Weights of a small mixture-of-experts language model, trained from scratch on English Wikipedia.
Training: 545M tokens, 8310 steps.
Below are experts of layer 4 (counted from 0) of a mixture-of-experts language model. Rows are named router (the router's row for the expert), gate (a neuron's input weights, with its number), up (a neuron's input weights, with its number), down (a neuron's output weights, with its number) and show model dimensions 0-127. Each number is 200 + 30 x the weight over its row's rms, rounded and kept within 0 to 999.
After each expert's rows: a language model's description of what the expert responds to; "raises" lists some tokens whose logits its average output raises strongly, later layers aside. This comes from a sample of Wikipedia text that the model never trained on.

# expert 41
router,220,210,229,191,190,247,199,157,188,272,207,215,243,257,201,233,173,208,187,218,191,222,224,163,192,185,200,182,168,184,169,210,161,207,197,222,195,178,214,200,193,235,164,170,132,191,200,229,232,237,249,182,203,196,194,190,223,168,222,163,203,242,187,161,225,158,244,231,275,217,177,193,184,209,216,204,163,227,225,224,194,143,223,231,230,205,184,162,223,173,169,154,188,231,176,193,228,149,229,202,163,154,226,204,212,117,187,196,211,215,197,130,220,223,235,244,224,210,206,176,181,200,200,268,167,231,133,205
gate0,169,201,245,306,155,246,229,178,197,225,214,217,188,281,251,212,206,203,191,206,197,247,223,150,200,221,163,196,173,152,236,231,209,214,150,221,190,179,201,232,190,240,216,201,209,187,236,186,233,252,136,229,227,205,218,218,205,179,215,142,162,169,166,191,153,144,232,199,203,194,195,200,179,158,175,205,201,225,188,224,197,258,228,197,196,214,187,202,236,198,192,174,146,218,202,165,207,157,197,179,206,183,234,211,236,150,204,194,202,185,149,238,202,207,183,160,173,155,200,181,199,237,254,225,177,181,231,216
up0,236,215,262,238,206,187,208,184,145,187,252,150,220,195,176,204,250,249,250,252,178,193,224,199,207,169,140,236,188,155,209,195,228,201,227,169,202,195,196,221,205,196,197,201,190,168,203,184,164,190,299,192,158,218,237,180,193,215,214,163,207,222,213,187,175,194,184,209,201,236,263,182,239,219,200,192,197,188,234,189,189,244,214,270,164,203,230,206,145,184,220,193,212,231,241,222,198,189,202,236,142,162,163,212,151,193,192,188,225,186,151,194,174,217,210,204,248,139,222,198,147,180,205,175,131,214,213,224
down0,190,188,231,243,165,186,155,214,212,178,154,224,212,206,171,198,179,179,155,217,284,221,178,211,303,190,193,194,177,194,254,183,183,165,136,226,226,196,226,170,195,159,215,232,160,206,276,180,198,193,205,168,159,224,174,211,220,181,235,199,168,209,214,217,195,202,195,224,144,187,235,192,216,181,200,230,228,215,230,223,243,155,136,141,220,198,226,193,168,197,196,196,159,219,195,216,224,171,164,191,209,226,237,177,173,220,206,214,207,204,204,174,215,145,164,260,223,172,223,199,225,217,244,210,203,266,230,179
What it handles: Word-final a or o pieces in Romance and other foreign names, plus short capital syllables: Lega, Copa, Alba, glaber, La, Ma.
raises: "a", "-", "en"

# expert 32
router,203,255,259,199,175,173,187,187,216,151,193,205,151,215,216,232,205,243,177,124,167,283,195,206,215,220,185,210,229,236,196,161,223,236,229,191,176,218,216,245,198,229,173,207,177,177,227,241,184,183,175,167,257,215,218,206,220,280,205,202,182,200,177,185,233,195,228,175,219,173,152,212,188,164,228,155,169,205,222,193,220,183,185,217,216,225,179,179,253,200,186,200,114,221,162,190,165,155,207,223,141,186,233,214,213,220,178,246,172,239,204,143,191,168,202,190,229,180,218,230,238,195,193,211,191,264,189,185
gate0,176,179,257,220,188,189,218,177,186,216,205,192,173,178,237,212,222,216,171,194,209,264,155,223,214,267,203,205,196,184,197,166,209,263,265,205,128,190,146,194,192,170,164,171,180,191,264,195,169,227,194,193,225,232,208,181,158,222,212,215,160,209,188,218,245,177,255,201,256,188,196,176,138,168,236,122,222,150,184,249,261,180,180,190,196,205,232,205,197,222,219,207,171,164,205,196,178,138,232,190,137,211,248,186,205,158,193,236,197,210,197,165,205,190,222,216,173,175,212,230,213,200,188,187,176,173,219,174
up0,228,208,208,172,210,179,131,216,149,195,198,185,195,190,130,187,176,221,269,168,174,188,212,179,238,197,212,217,236,258,213,182,207,225,180,226,202,233,218,229,194,190,195,261,230,185,152,224,255,192,218,222,209,208,162,171,246,233,176,199,199,185,183,134,165,200,204,205,226,227,174,131,214,212,168,222,186,234,170,214,168,193,173,146,170,200,232,164,194,217,181,232,205,195,228,218,231,218,217,167,205,96,217,201,164,220,172,212,254,148,178,169,126,221,192,171,223,214,190,244,212,194,187,186,197,190,174,189
down0,214,202,194,200,168,202,194,196,140,264,182,198,143,218,175,151,265,217,226,234,207,211,174,205,216,207,204,243,185,192,221,202,229,196,228,193,123,255,135,192,183,180,170,192,171,207,249,248,208,213,241,179,212,198,179,138,220,234,170,245,200,217,219,199,171,206,194,208,171,172,181,169,198,249,266,204,220,205,187,219,226,237,215,241,249,168,190,201,212,212,158,207,222,224,237,245,222,220,154,170,149,164,205,167,199,232,222,231,271,150,212,177,151,164,232,196,234,212,175,235,215,200,217,173,197,204,189,224
What it handles: Digits after a leading 1 in years and numbers, especially 8, 7, 86, 87, 88, as in 1816, 1777, 1885, and coordinates.
raises: "30", "20", "r", "The"

# expert 33
router,217,231,267,223,222,148,159,181,190,232,158,222,253,198,186,208,209,240,210,197,251,188,261,176,197,180,221,130,198,248,170,189,201,203,238,221,223,241,220,174,199,229,161,173,134,213,181,199,236,219,223,211,194,174,194,184,199,201,200,197,231,206,235,186,182,171,204,176,220,127,163,170,222,206,159,129,208,172,268,213,190,167,215,215,235,243,192,144,187,186,210,203,109,220,231,212,185,241,223,215,178,175,187,210,224,188,192,205,219,160,192,223,198,193,222,226,255,187,221,188,191,182,185,263,182,194,156,219
gate8,211,193,223,159,195,185,216,179,202,200,200,187,221,218,217,193,201,248,207,216,226,206,245,187,193,209,190,230,251,177,214,153,171,176,238,170,223,208,205,152,187,224,194,231,223,160,203,236,190,224,206,235,179,208,176,213,209,209,283,199,229,191,247,166,209,199,225,148,185,173,162,180,212,150,141,158,192,164,151,171,191,212,239,241,234,193,199,178,198,201,162,244,155,130,194,189,187,236,223,166,172,271,208,188,228,167,217,235,148,268,165,173,126,173,232,224,198,160,182,217,249,223,218,222,162,175,199,182
up8,161,206,239,267,201,164,226,233,183,192,205,193,196,220,186,236,246,165,189,209,176,196,194,142,230,131,215,233,179,179,234,176,227,175,118,212,215,182,239,151,235,159,176,200,191,166,224,217,213,152,217,190,190,185,220,165,182,176,218,201,205,193,224,182,142,179,158,174,219,220,220,114,185,219,194,188,197,153,213,169,142,189,247,185,174,155,253,184,207,150,191,178,212,196,207,243,154,175,198,233,214,216,179,174,171,178,209,175,226,246,154,156,197,224,248,164,231,179,211,181,232,160,180,205,192,185,197,176
down8,176,178,185,203,223,222,177,165,218,216,204,209,226,214,252,150,221,206,141,172,238,218,217,238,214,216,209,168,224,233,194,164,246,169,210,250,206,209,200,185,198,222,184,216,138,204,207,144,183,204,209,136,173,269,206,157,200,175,201,134,194,232,223,265,234,176,227,203,226,201,198,233,212,203,261,277,166,235,203,173,199,199,196,169,176,211,227,258,182,226,220,191,241,215,165,174,239,184,207,152,209,201,225,203,168,235,242,207,198,204,147,194,223,189,151,193,163,179,190,157,256,202,171,178,173,211,179,152
What it handles: Vowel-led word pieces right after an opening S, J or Sh in foreign names, like Jahangir, Shah Jahan, Santiago.
raises: "in", "ri", "ar", "al", "ile", "az"

# expert 6
router,176,264,254,192,163,218,152,180,222,153,174,211,263,211,197,235,226,174,158,174,184,214,204,206,231,181,185,206,197,252,197,131,184,240,164,222,188,192,200,247,191,221,171,228,172,179,198,229,181,227,197,186,231,157,193,246,200,246,210,160,195,208,235,160,214,190,188,203,198,198,216,181,205,218,208,181,206,169,244,215,174,199,233,150,270,238,144,187,193,165,199,214,160,176,154,216,175,240,192,212,184,202,223,241,186,220,165,175,186,219,204,186,132,228,228,234,195,205,149,185,225,210,208,265,192,283,187,154
gate0,219,242,203,237,253,178,187,201,211,203,216,176,173,180,186,230,207,161,200,201,215,204,204,171,222,184,202,184,215,272,146,225,225,129,167,161,242,168,245,217,173,202,190,196,183,138,184,180,192,206,233,230,236,186,170,157,186,187,189,221,173,145,193,230,197,219,239,192,196,187,241,207,174,171,237,189,189,273,232,201,186,213,221,192,179,126,206,162,196,168,227,189,238,236,224,221,174,192,229,156,171,211,239,142,160,194,234,185,220,229,208,202,204,225,94,229,207,234,198,221,198,181,239,196,230,163,159,180
up0,216,225,204,210,188,163,192,186,193,228,221,199,167,208,204,184,192,181,168,214,211,206,231,194,189,198,227,199,203,232,215,214,174,171,184,155,239,180,135,234,194,135,167,204,199,221,184,223,177,219,223,248,252,159,160,240,224,204,173,184,132,113,204,195,140,224,238,243,240,208,174,240,219,219,183,193,147,186,174,192,234,175,177,163,199,148,171,173,230,176,247,146,263,250,213,199,246,175,219,165,251,248,216,197,153,156,245,194,196,193,203,162,224,217,199,180,244,195,193,205,202,202,245,190,190,218,171,226
down0,153,205,191,220,274,154,130,208,187,201,231,149,154,221,165,200,194,209,201,223,177,208,177,192,183,229,227,165,175,187,199,193,145,205,209,175,220,146,221,195,229,184,216,184,201,216,201,225,227,222,180,216,208,191,161,203,177,182,192,178,92,165,182,227,234,176,231,233,182,198,203,220,178,263,196,233,199,205,125,228,163,222,156,217,194,258,194,262,234,260,215,184,190,198,222,169,234,210,186,263,223,188,238,200,166,189,232,197,182,220,178,161,235,239,196,201,219,164,228,240,226,194,166,214,227,189,177,217
What it handles: Two-digit numbers inside pipe-delimited tables, such as sports records, league standings, goal differences and percentages like 26–8–2 or 16.41.
raises: ",", ".", "'"

# expert 61
router,228,237,271,198,200,248,202,235,202,221,154,222,193,218,220,241,173,176,239,187,188,203,175,173,250,247,232,144,205,174,196,223,183,214,217,197,162,190,211,187,228,176,189,200,184,196,259,209,240,209,227,176,208,149,168,185,233,220,135,173,204,263,210,210,219,215,150,174,194,175,192,195,166,159,245,144,232,145,211,212,203,201,245,162,250,189,182,149,200,186,202,248,167,172,210,231,175,211,202,187,130,195,194,234,250,185,177,191,227,214,170,190,175,184,165,224,187,173,235,210,158,266,213,196,210,217,143,175
gate0,229,153,190,186,169,167,242,217,164,178,196,204,193,219,201,170,193,200,167,139,221,187,199,180,263,211,212,187,215,225,228,189,248,161,199,233,219,260,239,194,211,207,209,176,110,201,246,260,219,190,192,157,186,143,204,142,198,226,211,190,226,179,209,205,185,216,228,225,235,162,170,177,176,228,160,179,260,160,238,201,158,226,186,183,189,214,192,141,202,190,195,178,223,169,237,189,217,167,223,245,212,183,217,256,144,170,201,214,192,171,212,244,211,207,204,257,169,154,211,190,241,262,201,221,231,212,176,194
up0,227,191,206,152,155,188,184,192,184,219,226,239,215,219,218,219,193,202,160,215,219,158,253,203,168,178,208,202,202,230,180,201,203,187,191,187,177,219,237,185,172,175,204,207,176,176,220,242,180,245,165,157,184,227,193,191,220,223,227,223,267,196,182,190,170,240,165,259,158,178,215,202,140,179,181,145,245,183,180,250,193,169,240,182,212,179,134,184,245,231,141,260,224,204,191,238,188,177,213,200,198,174,224,182,212,203,198,282,191,203,224,266,178,159,181,113,196,211,220,185,251,199,219,219,246,168,212,209
down0,187,194,217,241,203,185,239,185,160,206,175,214,222,165,226,153,219,258,258,270,170,168,174,205,161,233,209,199,215,169,181,210,173,201,197,186,267,204,207,210,173,208,140,210,237,188,173,163,190,151,244,230,204,216,232,264,200,248,187,249,182,200,191,240,191,171,178,183,131,188,190,205,230,209,228,195,187,214,235,205,255,170,178,230,164,179,182,253,177,169,245,177,161,251,180,216,216,226,209,209,131,196,214,194,206,263,213,212,207,213,207,213,178,188,156,176,180,217,213,214,159,146,175,160,225,180,166,225
What it handles: Opening pieces of names and words after a space, such as Mag, Jul, Ang, Mar, and stat in statistical or statement.
raises: "as", "i", "or", "l", "u", "a"

# expert 46
router,202,259,230,203,225,207,134,159,273,204,137,161,230,194,225,202,223,248,193,193,223,227,200,136,199,196,217,220,221,201,166,194,161,176,166,232,199,132,171,181,198,147,191,121,141,208,174,192,231,224,219,181,232,171,189,225,240,206,168,195,197,224,192,176,228,205,160,188,224,221,188,201,227,191,207,166,227,216,206,195,207,194,174,254,258,199,161,215,218,186,178,188,191,143,179,186,187,245,259,221,158,265,240,246,228,209,198,159,185,198,187,224,165,196,199,241,211,221,215,207,235,203,181,255,192,189,198,190
gate0,171,156,177,194,173,235,198,205,206,196,147,133,170,148,201,200,206,227,203,213,191,190,210,210,180,232,201,220,204,209,119,183,180,179,201,193,197,207,137,167,181,162,171,196,156,248,178,204,170,232,171,202,245,168,189,192,174,198,176,257,157,228,219,177,166,202,150,169,206,242,165,228,199,187,258,175,180,199,209,175,191,176,234,191,199,183,139,200,224,202,198,265,152,198,161,214,165,208,192,259,150,213,237,221,186,145,182,159,204,248,232,221,213,203,252,221,176,178,229,238,183,216,255,160,177,238,196,173
up0,209,179,201,197,213,186,202,201,229,178,196,158,220,158,214,210,209,148,218,166,215,135,205,226,176,213,234,197,199,211,300,198,198,199,254,209,185,189,207,265,154,201,155,210,149,234,185,176,198,216,218,162,218,180,170,181,172,250,233,167,209,179,185,201,177,185,197,148,199,196,190,234,197,159,211,152,160,158,179,168,184,200,178,205,195,192,239,203,255,191,205,133,233,188,204,266,255,224,215,187,221,196,212,221,156,263,194,209,112,261,179,157,225,202,189,208,152,220,192,204,229,175,192,212,184,227,205,194
down0,204,250,229,146,192,206,196,210,205,202,189,172,226,195,204,231,157,250,240,167,182,200,225,239,151,227,183,238,168,208,206,188,158,196,278,175,173,163,153,206,265,192,206,273,184,204,196,209,204,184,255,212,273,173,218,200,172,213,206,218,188,143,193,219,189,197,163,144,195,242,208,148,156,235,203,152,174,133,176,197,151,175,153,187,210,175,212,192,189,198,146,183,254,229,241,211,188,234,196,207,238,225,234,223,199,207,157,183,197,217,211,194,201,219,179,209,183,180,242,172,260,211,215,211,188,171,195,201
What it handles: Second word piece following a first consonant like M or C, as in m-ort-gage, m-ort-ar, McC-ull-och, M-ount-batten.
raises: "a", "ab", "it", "ait", "an", "ans"